From a checkpoint of a small mixture-of-experts model trained on Wikipedia.
Size: 8 layers, width 320, vocabulary 2048, 30.3M parameters.
Experts: 32 SwiGLU neurons an expert, 8 picks a token, a softmax router.
Training: a variant of SOAP for the experts, 465M tokens, 7100 steps.
Below are experts of layer 5 (counted from 0) of a mixture-of-experts language model. Rows are named router (the router's row for the expert), gate (a neuron's input weights, with its number), up (a neuron's input weights, with its number) and show model dimensions 200-239. Each number is 500 + 50 x the weight over its row's rms, rounded and kept within 0 to 999. Numbers have three digits each.
Before each expert's rows: "comes after" lists some tokens at least twice as common just before its tokens as in all text. This comes from a sample of Wikipedia text that the model never trained on. Tokens count by the router's weight.

# expert 50
comes after: "ed", "s", ",", "ing", "ated", "ted"
router:557450507495478442493506501555410420531459545508450537449545485503488466492451471481411557558450438520449600544574533468
gate0:508466494557411495506470523580426492542554484490577476487493561476552532481503434490358468551490422485474477561423547397
up0:516586582421511481464423432544530436502396477496483544459404461560524421437523572598495432514512421531525520478533525460
gate1:602529539526607467435479508490481587517464420395550469530575489608462505444486555449427498516451536545501600433483594515
up1:581562464492546486386424491493597511522570593480497463612534477575382458501518567423451417531400477572447561466584534510
gate2:421466457509504548503481465495530504538493485656457478468436475525515513603505537494544488501560481483461540410533582384
up2:467459451517593491540542574455463512452528502450506546439435543525518637436496554484471407597479520468468527550467531570
gate3:527569516462435453448577457524453512521430527481512410562469443567487543429394467491418578436529498622452522464465495439
up3:516550480544417533526528538503497510563557505500545487440519500496512471515566467450561354421484505538480586532561541486
gate4:523562491502488456403463484495412408494573518419467478437475472467545557558523518480405555482437494513545526479526497508
up4:514464513488448494334415523552457625471494378597523520522418479476519511454476468582515482440522486553446448418431473494
gate5:482581409375494664511562472545417562444429470551463521466469470574469464502481473583425433490452449549471508480553497476
up5:473435607516525467503542480506510550626630519508484477422461518474498545521545466536590508539502490506525597483480423493
gate6:562559557396509493418475469529548438617485572507457480431589504561484497476470522432403510528505512503482488443546490490
up6:467481508500492478468514522463505511575578518525417557514504468616480529466481509422431555469519584483511521386616506498
gate7:535450431486459498461541525513433514546498476547463486489508431490451419584440393559455480499494480532466561507579462423
up7:542476456525431464483451515504515457496502533454396531521574466477515462536518449537483532440495552568510424492512501517
gate8:472507558493462444572546512531527507458422569563579486488467482464444442542496448574450571506376546422554531496505533485
up8:491471468608493491517369503527423541449471456508451461498464476545500482467533569465509452475599415573434467496492573522
gate9:539504439536551514547516494623528400503515491524461471511441462615569568512525455468496465498413504492525578519488473542
up9:524409551516433496492487443497466532476415548493461435497496524408479433448490560529493474507535470524457414468504563478
gate10:489461479425536450544502491499537506566552504577527437496535436532549571477496515466501540466464555438482521521604450511
up10:524506516489501502471495518451581519462611458485557446484480531467488564550527477473511525428450495481542499468508512475

# expert 17
comes after: " (", "-", "\n", " |", " \"", " the"
router:586424577522484506611437459504448396561459539547489506436486484456510474422514496457474482526502432504441525554545480454
gate0:529499477546539562486483470512494506531608488460416515516527432490503536431464462401458482495570555526492521570458535540
up0:526586559463446469505483422470504519532491542479530481565535509489533494539514486493482499463437494542484445409555533476
gate1:522447498531458470491490498548546531472493506464473468492578485429513565463493475486462408500510478617410532579553380477
up1:536522424459525530530500522452467530519491539473529398491473582505542537500511598469485566553589534536600515499515519516
gate2:558499436552439461519471526402530530534521511484462533490550559359509464442597544489531467517493488458431487474461566494
up2:543519421443521460474439461488526523549452435522519486403473451473657414475385545520336490546551551462450495510516561521
gate3:450491522507551506597523457470544469534482469465439471464568491546508547532534424449467562540431417495474443524512417492
up3:536485429433496497469496598531528483460573539553477499526451463532474463483544536408482450551519537506591633531515594528
gate4:503419408546464471546469501489495454435553511490464520549416519539437494502482449472525544452544567510522458472551481524
up4:475577494522507548554549493508433473487496477579531454458604440440529549455497486510546569547473473477409482407496569368
gate5:480439456482507573535487430529402475501487596528560506526456366465551432405486518508554659470594467471568575511601440590
up5:480577467420469465510418567475491509460541519427496535517556555438504483576383545480408394509455544466443549518439459439
gate6:495450500447547438574452478489605499443365551532493529496447402493483513558486450450529505570544515528484537565499501469
up6:493438491484553507600499457460569456406476460497448564467446460493488494542441504518457520477462492473612510566480501423
gate7:550422488429534457452426474523499492528564489505553467483539573435532526501475556490500538515469490435524505476520516574
up7:486466471542470472530422532467515410510566542501467485556500482386497470525566558567482532485525445463557457379466496542
gate8:497525507446537458462535516449461437518472447557410544467589503502449491447444483437464429505475423522484443465541415476
up8:494502505539548443622512587564461559469528551505496414544443411541503515475422538561522476526509544511604459612548419453
gate9:483540474450538440620490499528461445514571587442508597513406460504542491523481493602472505509497387434510476466406488581
up9:483531506387521446675564467518522457477477541535517510496447531543389430489636383514539462460531434449475635366441579412
gate10:500455509524503433515520438478513458478407492497499552473570561520450517471415531495522531494502435504556531526475410479
up10:450465583453475499499477464514558429469440502507512558522467521490462511500304448487532487500477440531495443469428418415

# expert 66
comes after: "s", "\"", "ia", "es", ")", "ation"
router:477476532543465502538451501513484465514421518461498581483536446442478506465395514465472577581486457507447577573559501442
gate0:415501531500526444534476503503460576489487396567595416573369483517547531421535560522468449465512545398505502478466593470
up0:460474490526407488492521565452477578446521535477602456444513403591500522465578525459511487454589502559520469530543392477
gate1:499371568482468485567544546626532415526532437539500514481523573489510504493457556483529557537451537556582484478472582462
up1:493381493459567500536513493573490436484576508473522486516455462510568489554472477484452536535430536585582533462469571516
gate2:567466541471474525498437511510497595487482442557443540585554492442497489521440414492467447518546480467488519476513481433
up2:503467475459462427484624529427521420376579531458554414496430522486564486451462579454519515531500491566580541590502536555
gate3:427405511483479441554560550470539556590577457473392583540540473500511554533533487576393465458527443455492556591549486523
up3:474373414562521451498591518506513567515547442495418560523521414505554522492550462486509484530540511513519596548587445516
gate4:470489541497486541470502549480547484457524436562610661456495487579351477522538521582366488476504529568491479516591397496
up4:496476478500562499501485523493460418454511528523515448492454458480474547425508621592473534476564484459513475419574460469
gate5:452537488477364587444490528564489523523493485491437530476536507569550470529554543576606565487419511412541504493507540372
up5:536529548499404491491553495574504529447534445505513436560487457529581486534506556502492474510423479520511457595467472463
gate6:462483626616560483473445487486524449416469465532533500501399586519515505444499495541517473511433469489515439498488509494
up6:533498494509487473419504571500518498457433577510499440548462547534500473431547582529560438570403498501570450556523511558
gate7:635481495481459447446586497521523539419531485427616509451486471465497453452531488553545544510472486493464557505591473517
up7:444517503521456486602550473498525495495523480535454493576459479544477501554543426457429412513546435489453471435419493473
gate8:592539499519468470490462443395564434555448448517539478404498445487526446562482509557525531514441519505458514459545477510
up8:517562454514494517449479569568387536507469523487381481507523425496439537444468484445480468551475431466547380561421401540
gate9:480469534561533460495549507514522546440550473523550541556523481470469485402458460609450396400500491519450510508560481483
up9:441509485484577454514466480479507530483517430442519496490510454486452444474508504595461446394598588439441511493531559578
gate10:452504501509607536422530502539469568430501457512486442502422601516492537474484487479450418479527498543516498512510484540
up10:514509581481437483584432543463547391531472569504521491428601491489422495489563546579558546468525493542585509472429523479

# expert 95
comes after: " F", " C", " G", " A", " K", " V"
router:514471585556426519556453445544471441506470571562471526500494514373499360433489604476457538528485520552483557532540513409
gate0:519479561558482514514407420415391469422495530578479452527545458542551500497514553533537525488506466499624477562524527510
up0:488522552600465574429406466478413463441448576478505527573504511478517444485566552572542479571542419378626473519435545427
gate1:575519413604472618461620488486509529499541451522520513508465438481483495504466489496539541507515450480515440473576522515
up1:435427522480566439511392507508487485480474627494503539465548519499558530477599489511456484507535506549501529495455460517
gate2:475518554665492449517494515493508488548578486438389641559523502476483435502509569464594543457488515503504547530488557565
up2:497534451462512524540572546489479544510455543532487433585599479531422503508559453504468583534496501438488419523570457520
gate3:495562594545550463511500564634428479505494549522440519465470587362446521458508542405448463470652498468540575488488503460
up3:472566558554568524560501540692497539435480611518509486508513572492392548505485507463461438503612463488559570503505498435
gate4:532526551517496496527519503521529548539511471366485549580380520498563501458544556465571522472469512577517491515541444497
up4:486585505463473442518482582525492499523478439542464482518570479545399587545509432505432508446484462418453592463515531529
gate5:467534506435461567567555459478474514450486475491523526558399524407462435496493574419562578483459568533433461525509518519
up5:549526506452490497566453573477519518487535527539549512529588461479450395456406542551432508549539477515484484494510573444
gate6:431512528659514576483575510539451432572467560517471441417443567491554544485516480499427479586491471575530573485477395507
up6:478396454467545461506446462427520494464470491495494551445560442423422448512465487553519508537524565456422530488493540521
gate7:583501557535464488473521534464596450612534476461423605473449558495493432480532513469530521513538598523566486483464395492
up7:481564387460404480506501529474508531566479486523566556506530564581475475504520499491558477571511516566353536516468449417
gate8:517443539554472559537542468579461477473558596502483491443420477405471545429513542473481506453490576523501440493561483542
up8:484486493460446482535536502515501472531476517523461425500521486549512494480460574501484434457481527493524438498488485511
gate9:536499515591496427524531503538378558499569543518510520410478463466586459521556522569479552464558472448508567417513496414
up9:487368586485473405563485455528490542532533451446473492455567470480514442553565487497533494525559525465578488430548512509
gate10:527457472452478474484508471471431491530601442504544416585557509545457549512510510494503562583532467419444544505509483549
up10:561417489422501496524488447477480538528504406478495462430445548490453551491525416413514520518506488596510443483494449463

# expert 68
comes after: " ", " S", "-", " P", " re", " T"
router:508393579550450503528398475555474490529472525491467502493442420480516486453523516502441479596487464507459500526572614378
gate0:411485424567523482433507530506517522542589553452457593562446495581516523456435505473502509503585498529433510499535503490
up0:497549450540486582498529510433530557446443507512431580487429600579486483451509477420544469503521509400516558517514458402
gate1:528405453628544597588457450464522411493449554454550490497493510523502501549502503535500460536552442476488466466392592434
up1:486548441499462449380499542500492455487539443573424510518512520518453478538424517481458525523502534511492489473475428585
gate2:520429472511521453527465509544402570510544503503475449560516520452531517486507496488487423499521570452451601541467586539
up2:525500413575511490546514492453434549588593455487524401474505515538515553492516503598575487453512581453455546577452622416
gate3:489486519483493521455441500504519515487483536556509448484468479600549635506422493516375451538439530511564490495502528511
up3:491535575496466500474532461481492477512548463566655424482498530533473516585504497515468513558403510438476511530476574475
gate4:494522511527491569473485491553464535534507499397476594461470387516497431441619432509505456516444512491565530454514470575
up4:652457512443466552488478514505524608560406496496526488525413496473503485464580515523469545517446489573477456527544485512
gate5:541513508501515508438453481558496511508472479483509512567447468527442556500578485540403544482443475510594448535566566501
up5:543465505458547593496445470411491479392549490492500498576503437521526487477542554566392477546434513461432552486593534540
gate6:502484424465465464541465460584573598510469502496513615564507500470577440502536533612475497413600479430453494443437552508
up6:539461551484518522472465530541357386468553510536547438421530407477403569408530548516509511510457507597550582426536468471
gate7:558458473417503618453500463516540556518489471499560443435422502489553522463432505430511520458584502503513455516555479500
up7:566403597467513488380503554512504464556391513505588453468420454511465491471452424453470515460516598616565502494555482561
gate8:485461526579524465425467477495522496452453528481496501462415512562562473523557439548542412472405478523532550503470462465
up8:501523555477448441553513538502470486521558373501503512524565523546467551463453523394508542531544495522473475511547485545
gate9:552499569524550591512484467442573532591597492543638464480542619535525529500460549518528390558472486455485529504525571523
up9:571529510519459587545473465491539529510547436554569436453483560506518477447515553538504428566550570508485476471528598545
gate10:475472569510584465404546476479531525491482534492538580520579460477464493448505512533518575633482538633583609500532511434
up10:581581528421457493516557575534454492478459474454454546538522545453549472499458515438488476457499456371396456482426474537

# expert 7
comes after: " |", "-", ":", " and", " of", ";"
router:578440573501493497579463457551489453573456503481434543481497462490478477445473502490482524512426416493435567530529508452
gate0:633520466371568547508560504457506551490548515547474506453544502505479510518428451449516566497459459490470439600524566498
up0:513602525558542423555476465520547566385602513500426545478499586540496471506505517467505494576485479502441440441512500469
gate1:542456587465546474519503456527534432510502490476490510433399485427509578395444534430468508461483459572508499414507419481
up1:539461520534541528488488507489507407501448440482548500500399469527496586441492568505473466434500477518512411454537464487
gate2:558474505496442470438484520543540495491487508498366522427520477492439552479520535555446464443467536486538482486478461488
up2:541529526577548479544517510492453427511528548549548517539494446518490465568529479553509425514492449514471483549502430430
gate3:520426484473557479517540487500552478471441486529569552485493482445516537455424445591539521535485487513447567488361435473
up3:525542475459486472504470535467558444482564528410549528481534482550518467541576464524435495432496507470456435496472598524
gate4:474473579446562459572580491499598443488467432527440489499501500538480503411583469545544457555448496524530549497533532494
up4:421488495501512523507425532447488504475411501486483448517559512527524500487589473581619536549407389425416537486490536526
gate5:580539457551512455468555548607510479453566521543444475543500544551492454441458558457540549391484489468438501501507489454
up5:440476501469440548451517521453467554518431514411445554535560563550509447514532522589545486495525485559464550417498631454
gate6:521414538487483457483560467410536519541499456569473433499424477611521585560468565479504471508516482387578523476547568513
up6:521435513487566584445446548644428510409485444525489529566542538452482399386491462469519503478474465540477550517389495550
gate7:531458446440550535441548490536492537548460465417527577545467468544434454560523514504496449553511511512536580423464524506
up7:570423546412555515508571521482503539520491536453491594568470430556450462501498501523513529538469526508494560448428454552
gate8:398524467530441528496429417407537558602526488504553634428640514518402535401445510418496390525456459472597374554491602551
up8:466450499496524520462485503498557486515501574509420484521447447442527480547523592456540577442582610539383498498548377495
gate9:564497538617556574483524560611377546523501416450441516552503498556439531548524546498550493474432430490493509467434497461
up9:553538455597401433471566425512471416537519496508529528474545494517580490493504380560468547533505525431484451511416543547
gate10:516473454464520421437545572558546558515489558433531431511534476557478492525531514522501487532532438552522539468492471517
up10:519561468546467489521450560485511438506470502509505547493543568461519462461504517446512481385595552510440470507523520448

# expert 72
comes after: "\n", ".", "==", ")", "===", " =="
router:510424504536448480545508484552485425522490558530455559456500474483499489473506527479444509524463481496441519547572514440
gate0:428494468526533505542425469500385540495534475593511474512522428420520517451541436346448466443457500489550459433504502438
up0:615513543520497495402450546511568542515444476459444545473477525528477435609479525546560550592497463532524553490571514555
gate1:485497495522468530507479510492474506480507488475489509407501432464457481469565516465507416498452425520466457510511545475
up1:464522438507474474453496552513417486525518558410509446545518478406526542430473471430602518432480519555504442472502552520
gate2:547450393454489473534513490494554469486500485575428525496483398429489515475607478479454595422536568572551621461581439507
up2:539482492437604523599423515481533506474428610529473467520505474534501474605551556492491459458464615518554526560558460597
gate3:505502481416503455525477507501563494466506592433534520508463479503432478519487557528429491558519440555486601522519524437
up3:484497569490508547504462498472459465459556511514375498445454466503525476496450560556526506513446597499520455505491558571
gate4:497522545473441460441515440447522409497470492478446489533412467513472473546538475510539569528579489403487505456507636472
up4:533516551507434545407472492495515480462489422496418494490413422528484452517581421451482492509517512387454502585450583458
gate5:552489495539486467545491491513505542475498497586474525422550507594504530449504455517394475472532537477550533533446400434
up5:485464564476577521475489511471570415451500494467480463343526498496444531404533528468547497493515566387495564398564536514
gate6:556488416510464522479497468453481556515459429410496586589369523515403578393476546508455488479409460511476503484576496401
up6:594500438565458505547480465431487462448504500414490457581433564535362529433517504514437503483512512520493506514588451527
gate7:545437482496516486531484406562485452499632532533447520506494466527479501508487493543528368478557500451416492568535567434
up7:558431466523582535582508342531497417484593477527496452473564454559497536477529514491488435462542504504504526508489548427
gate8:516537484499436396540538506483578479422524552521422565445357556484516527491485518459573595513542582397412408472516560481
up8:488498526468545487503516481496386526578524464526576371532586426534478450472535516585462522450564400485577536481485513509
gate9:534442521501445426504483547530550428481481507460520495480462512485489463566551498479596493532498537540545497509460480408
up9:550563486420561524490456587507509547495478473562480557564424485531519576446577453462448581523468481497478583518513416405
gate10:479477480526495417537443555553554462474549453496544482480417510450477487502601465535539428465531541564479482529456503515
up10:475426435548490515466553594597521473466482545449469578451512491549436464618481494493521582542532460521495444544546535456

# expert 93
comes after: " F", " P", " C", " M", " K", " T"
router:539453565517457459572407449590468477590465577427466540514481436493546420469472457496470506529471465505482498546550543429
gate0:520504494443521438525455524467552489501541510523558504498498466458587492506495525464516495601449518541461466474556495467
up0:501515531439521434441450511579585498423422587476555534541493519549532527454589428460520471548457402518467496460458579489
gate1:491442476445461433553460528509545441520609456498528470439425415414570555457514455472472457524474498485618626553438458495
up1:579514564529514435551394488504510476577537496581475491551494540526605490550551549503549558489499531511554502614448420590
gate2:471487599559513513535394495506608402486528520447469487570526499592467441491510411555546449515446541543490437562471459413
up2:519453441475438527534528591441375589452467498587410505481541519440552536488482594437410517525527439428553496509594485568
gate3:506464540586503507504419505470535508509495560450506476552514470513492500539575509501501549565448490480535392581414543538
up3:532452468559539432476436477479463463455527485498508543517503498523534495479556398575458462431422488453479465491438508539
gate4:483525494590530443467546470576536568534444605428474522599536498445507473561591518432540421621534442531526497425477527463
up4:500561418521530535524492480549519553553472533433468480585536462593520482522438509451478445495484469527549574564466456497
gate5:531554551510495505503542543596479348544492452469478491484507489446518566470425461456528444483478477481557531582523466498
up5:452492514473490548485535460427451571483528488512524457490458506516590505565486569547451589560496610503549579451517501539
gate6:544413495562474499473435572540514504517493525472496456565397557529534483464561497545449501483476526433380442471474514516
up6:509607525460556517477512419513511477398533501531499576483616453459479541576499431452497551511522522498568600538598464465
gate7:545452463552515435555522481526506478459474533527508617463411411572528469539453394594461406449499530401468506514471545479
up7:537468462481464456547516470496493560523487486529451558463443538526574360423485354583454535493594579475492488544512632510
gate8:546431486499473540529420449553523437580515472443567536463517468567527509543495446512550474561508476502558525622487482447
up8:495600538521355455510599552471481507495498539538456555492522536508513505426567522580535500492563584519511557448414540446
gate9:455474490595453556525533523443547546498473485586547425395495477495472481555538480598544460460518564488515471495524447490
up9:469537596523565468509522535532493459530552596433432614587552515411488491468489557526544505486544517420493573517512511531
gate10:525430563470423491578499432514503500578482592440498425543567553475450413584554507554500437582493586574550357509512544523
up10:475511452533491515461496580511503515524513469585486564510476439511532579460568518504575548417586554458499610532508511456

# expert 24
comes after: " |", " (", "\n", "|", "-", "=="
router:565442575555486484586416485517480457514430519481451525494499494472514443451478546463483565508490423508423509514531517485
gate0:560522455526574558505475467351497520528581492460405630567614486476502456523522499443441498567420526567454450556519458511
up0:436524527504520538453434509632554508487466532499405553585593450485631501567549493445502486468403533567445407514482458481
gate1:467417484466559478600517496531650464536515505502453535574533454489505323510601478452503465490521450511504553526461569537
up1:533495437471458551534580500521640497575494526462452477525504398544476388478448460472555485508448443543518533499378532490
gate2:526442536571478490622440446441570525479435475492459505505445489511427398530438493526473500460588489521438490467461540498
up2:484562477461494365404559555467536568540508516504579482484457475489548617471481619554510515565515504401492556569556503492
gate3:502459624590535504441521536478587515505518535538563508501470396533431447446566460511564447510571438525441483541579552452
up3:468441522505388457475448563561466472439495435495582531481493495590451439579449435544443510520560483453479496533603509552
gate4:427462455509468514556493516594484496517470526506410529511503441541493461533473502517467469486480395518406486413411474474
up4:501560432446464561600486488537554475586466582523485476566416499500474445553479442452387516472531417486522441513443484468
gate5:551473565565403583533612489543490575410546589552423526386489553541470427561561522521517472449505503521467495544514432482
up5:504567481503439534522518499510471558514467505551550492443473570455516521458554519478502400435422452516511495452570508451
gate6:464505431525445469478500562497573538530406514408410494494514568490441509509635435528491516443515516462477531494405563505
up6:607517524516535412461533516566469474423432488515560544505580430504490567407447481548500489496471475478509518493401483504
gate7:544479511574440423483381489465445488535556509464530425524566421521520519449502552558335488578441420455461495491493532534
up7:523488454498505581496465422395475531539517467493465516549457484476466399563479524565599452517549604517496493513502608417
gate8:591514491536499492467587507404503557494409425469474514473530504453542531557482478434509538458512528380441547498525481581
up8:540456422576518503522523536396567559457440622563523575553531534449638533485461578531501511490469613451455464535459455427
gate9:565553460537504559521471439502512543493517447523504549452544489477451578491487524462546517521560552519520541596519457546
up9:486502409476505530510530440587411512522514537524484409544467499509535516508531362498508553533463557471501576555516480441
gate10:504483479475522562507454480434372525450415580458370520498418436399571534400505556596537525494524528524501506438532454509
up10:576517466496435543471553525495515510444514427490588456553568442393510476479516505438432503582503564481562535554613486486

# expert 86
comes after: " a", " f", " B", " F", " b", " Ba"
router:574457534576466423548492455554497389511422537459443573496443485472495488515540492450440513493510476496475580570492501447
gate0:557477475507495419459594440592518489540450570463487532575459540521415441453515467460434552415405458485478523564555466523
up0:430523549489444577515450530473431473508586529545518478442524432545515506485425524598589400603569584495510518435489523562
gate1:535554516539499528487534467448510494415424509489446466522585489391526521531520480424400446450499599484464513665441420440
up1:547549506541578542463477453544461565396508453459490512609561560471448518555463441512501504484466599482419481520399514528
gate2:425514481584487519558539547457492454544515545510503545626518421452477486548575511436580508534456405475522552499503496466
up2:580468560474557456459429455509550587423506513516478453479529492470479517452469534521496502474517590468437370511562523517
gate3:523504383444470497507483445537456452471507377479547598398483488524461440448568533432352477518573535496470615546515482461
up3:538497441457485536511470487518463464520502410464467476440503492510543441461594484459362476417516544495492599515546461423
gate4:610503488591538488504392499507499427499447540473444543549460477514542515501558459518476521487600634486601585505486541440
up4:484490485563540527560530529501551503475512547471519521492553434417477464430583547437505516513522495479580484512589570492
gate5:523508573495418538488586511532542530458502470490542494463397519575512401568477580551465430438559567400557632457571474490
up5:432544477536525463504533463424407554492522533617523549527586517444549525424502487459567456459498446518528512547563576516
gate6:598531514479506450555388461536457495478595562484469465506415414550531563496526538504615438506478514446542528563596458501
up6:453620507519528509492475506442480453559495406563490533508547537409548524460507420484445512517478490536483428501472514525
gate7:559496522468480477500498480598525457505433601479518491524509515540545515504535441475515512513479576537564464392457498501
up7:496555478517527539499484557476557527532495433541447549494450501450481442583479594491523480452531458461444529535493494491
gate8:469603503545465547570474499500510464519474513523469546492509482372461471480502564454580470452517526524503461550425585416
up8:480489510541535479486464505430496571504565472507517479511539538595506533474432434540431621538405482463544536376520464548
gate9:512485516610560503495541516504475390499593451538570532492471521413527407579487506445498473478522469489497510524416611512
up9:534506534493524584540510448491561530501550488481489519472440533398495595552472602624509541458557546500535596470545532492
gate10:500487540450429493605469490557563578391424538418403455551506497522511514555499476470533543531526437510525506398491565468
up10:446446497429467538472444526514506452463405501415440505524463466585455500473563446561452503607610422551549423445467477507

# expert 69
comes after: "\n", " |", "|", ".", " 1", ")"
router:554447535533450477546432480558465464553375556498457514495538472419548503436380502467467533575446397540478506534552513474
gate0:499447485455518504438472569514484470471576564453439533435430467597465396538493466479501421483461439466560448477536496509
up0:554506545558505597486514444483525529505511410545439531547491517427444505446481543482506532476474535510488525518516468445
gate1:459419374438449459508490473492482442547484574483469534422567463531515552577507468375532513549388492544464468503434511480
up1:454477400510461453439478531515540414581474499479549577453524413452477456505440464391494484560464480484553487513395440509
gate2:500475450489424500501478446552517561438425493429573570363559484552488519497512505527413571448497578510568491426551551503
up2:448488565454499500519497445416529493502517465548516475480497467504431495540426408552526434551508499456483479529570483452
gate3:572517550501413528623525517540469497411480507487512441446463487505490608533518507442559511457525461445431472464383476447
up3:448527490575618536399436569501563493602484458495497555535587473519459465383505512525452488495497498507498513514545578541
gate4:526425502484521505479551510396481403541493483439540579413504431443504542432462589484485535544478521403483489516506550403
up4:520556495450444472469495447504529452517467484574451444475534396467534484548573406530571577527505532534554466618505513547
gate5:502482475467424443544565520555599527519532565495471470510542575470494624449469549460434512495520472516495554533489519468
up5:469583480538449499524541518506641510552540465500487394442495513478537571451497513522514539506487595486533529496469495514
gate6:454466522520467421534571528514502573440421542462542489551399478488439474461473458497477468576573522493495531493519513525
up6:540467492484499560564507530521544528474441534486511462475459467598505505437457567609505513512498521528463598540512473487
gate7:347457574533499538563542484485442490564522468555372467512465521492459458472464452484546488510475491508495511512584481522
up7:567516342555515467499477526526509476500463528490541526561483526502556433486497523408487478525526435442409482474514556505
gate8:614490503527583428582578497487541513516528557466602531497554497503487477418501406454471448503539597548543455400513495431
up8:319564435515557506569495392533492478447490456449502485464422536483496475514469514539433420511469576538415528514502511594
gate9:512509558428442404528456554425484567575428497380513441491543463501447459469416414461505489503473461531451465472499457517
up9:522481491517532564427498477585505493462559497560576505555468592469520457511573530446417459486496592473528491514512531490
gate10:442487594488445471492487495486477591498539436507437565506420568466504574441381515442511471494451482472581442392558388518
up10:414492507429481556492452505480461546472543429625489603467434577477541594493457464558478528504521471444538519434440472484

# expert 91
comes after: " 19", ")", " 18", "20", " (19", "–19"
router:549443535560476502584459458540479478513416533557482537471482448473490423469438535432486624546476427540468520495549524499
gate0:543449494564451514463513427530453460502463475576534478489519525536507419525434544510562456510504504484410582542504485484
up0:423557519488398480525430489490467534537513480560476472563482483449496519470528460544469571512483469528535527488503456472
gate1:502502426503509489537565422504532573651469486471336499573528520481504452507456520534492563554498462575517479512536547486
up1:496514497538455529470491595493432515384518493493582481428466548540499492444461469481537431468522482447453512438404449487
gate2:488504575517521482509559532572487481451434416522521536550450530475562563529561453507498492436437474523464492525485401489
up2:512472551444455560481574501470563468568553537507584452458482482530485462417531604425406446450541421479494555495569549544
gate3:516466527447469498555447509484456450526442542542478484513479468567522505520437495498493494528471499491463518447599573483
up3:509475497488465457441557495513468482505576526460454424539454514485406488449483535453367477506528509495471586459445471505
gate4:562443452552468541430510541542453490560541400459431495469592485439505438528500519434547482484558502506460373531497478439
up4:554419468590419524446516502447483521561502432476514468533552496465507407569506502521552499547523523406500425499474527511
gate5:427555482524515461554546558595494468467520548488528465456495453579535478504443509484471511567545518481540450539573498360
up5:498434602494511607298488483388535507576436505498510464518442568481484505449514533478509453439507460518466571525516532521
gate6:561494508482484476553489532547446530487474481469510511596402479544529516458473464560371545534469515456481455462515545502
up6:539618481530510468639469529478496458444568467515544475598439577493471558553502438496457573447583474435403501475540550500
gate7:535442470521454529466563420560445445448459494471489497545419497532461450461384597666404449519571535461471582481477490566
up7:455476536555573508602445504494522568518559511490519493408594464528558540511547485392498505507527448600447392577531551471
gate8:491534589493533443643415473550459418486525482435498599533455464542515440435473548497461425465451525506484500453557497521
up8:507492534515417533412526420521548498546473531557458445501438538514523528514518404570511525500470491441583522555510479519
gate9:537486436467438599552409475471488561435552381538404578436547432418451471525452369497528436525498554443490480550467451498
up9:538485494521455469529503537477446395536502522508540463585610548522534602420584608559458486444421508565543499510640432519
gate10:540429445519581528492468554535509494525465500531472628508580461554558444521542524460494477486467547509481454505499534464
up10:510443455556477479541462491544467528501602447439482467467510562448486567501497541458483497508549462507557414478541492569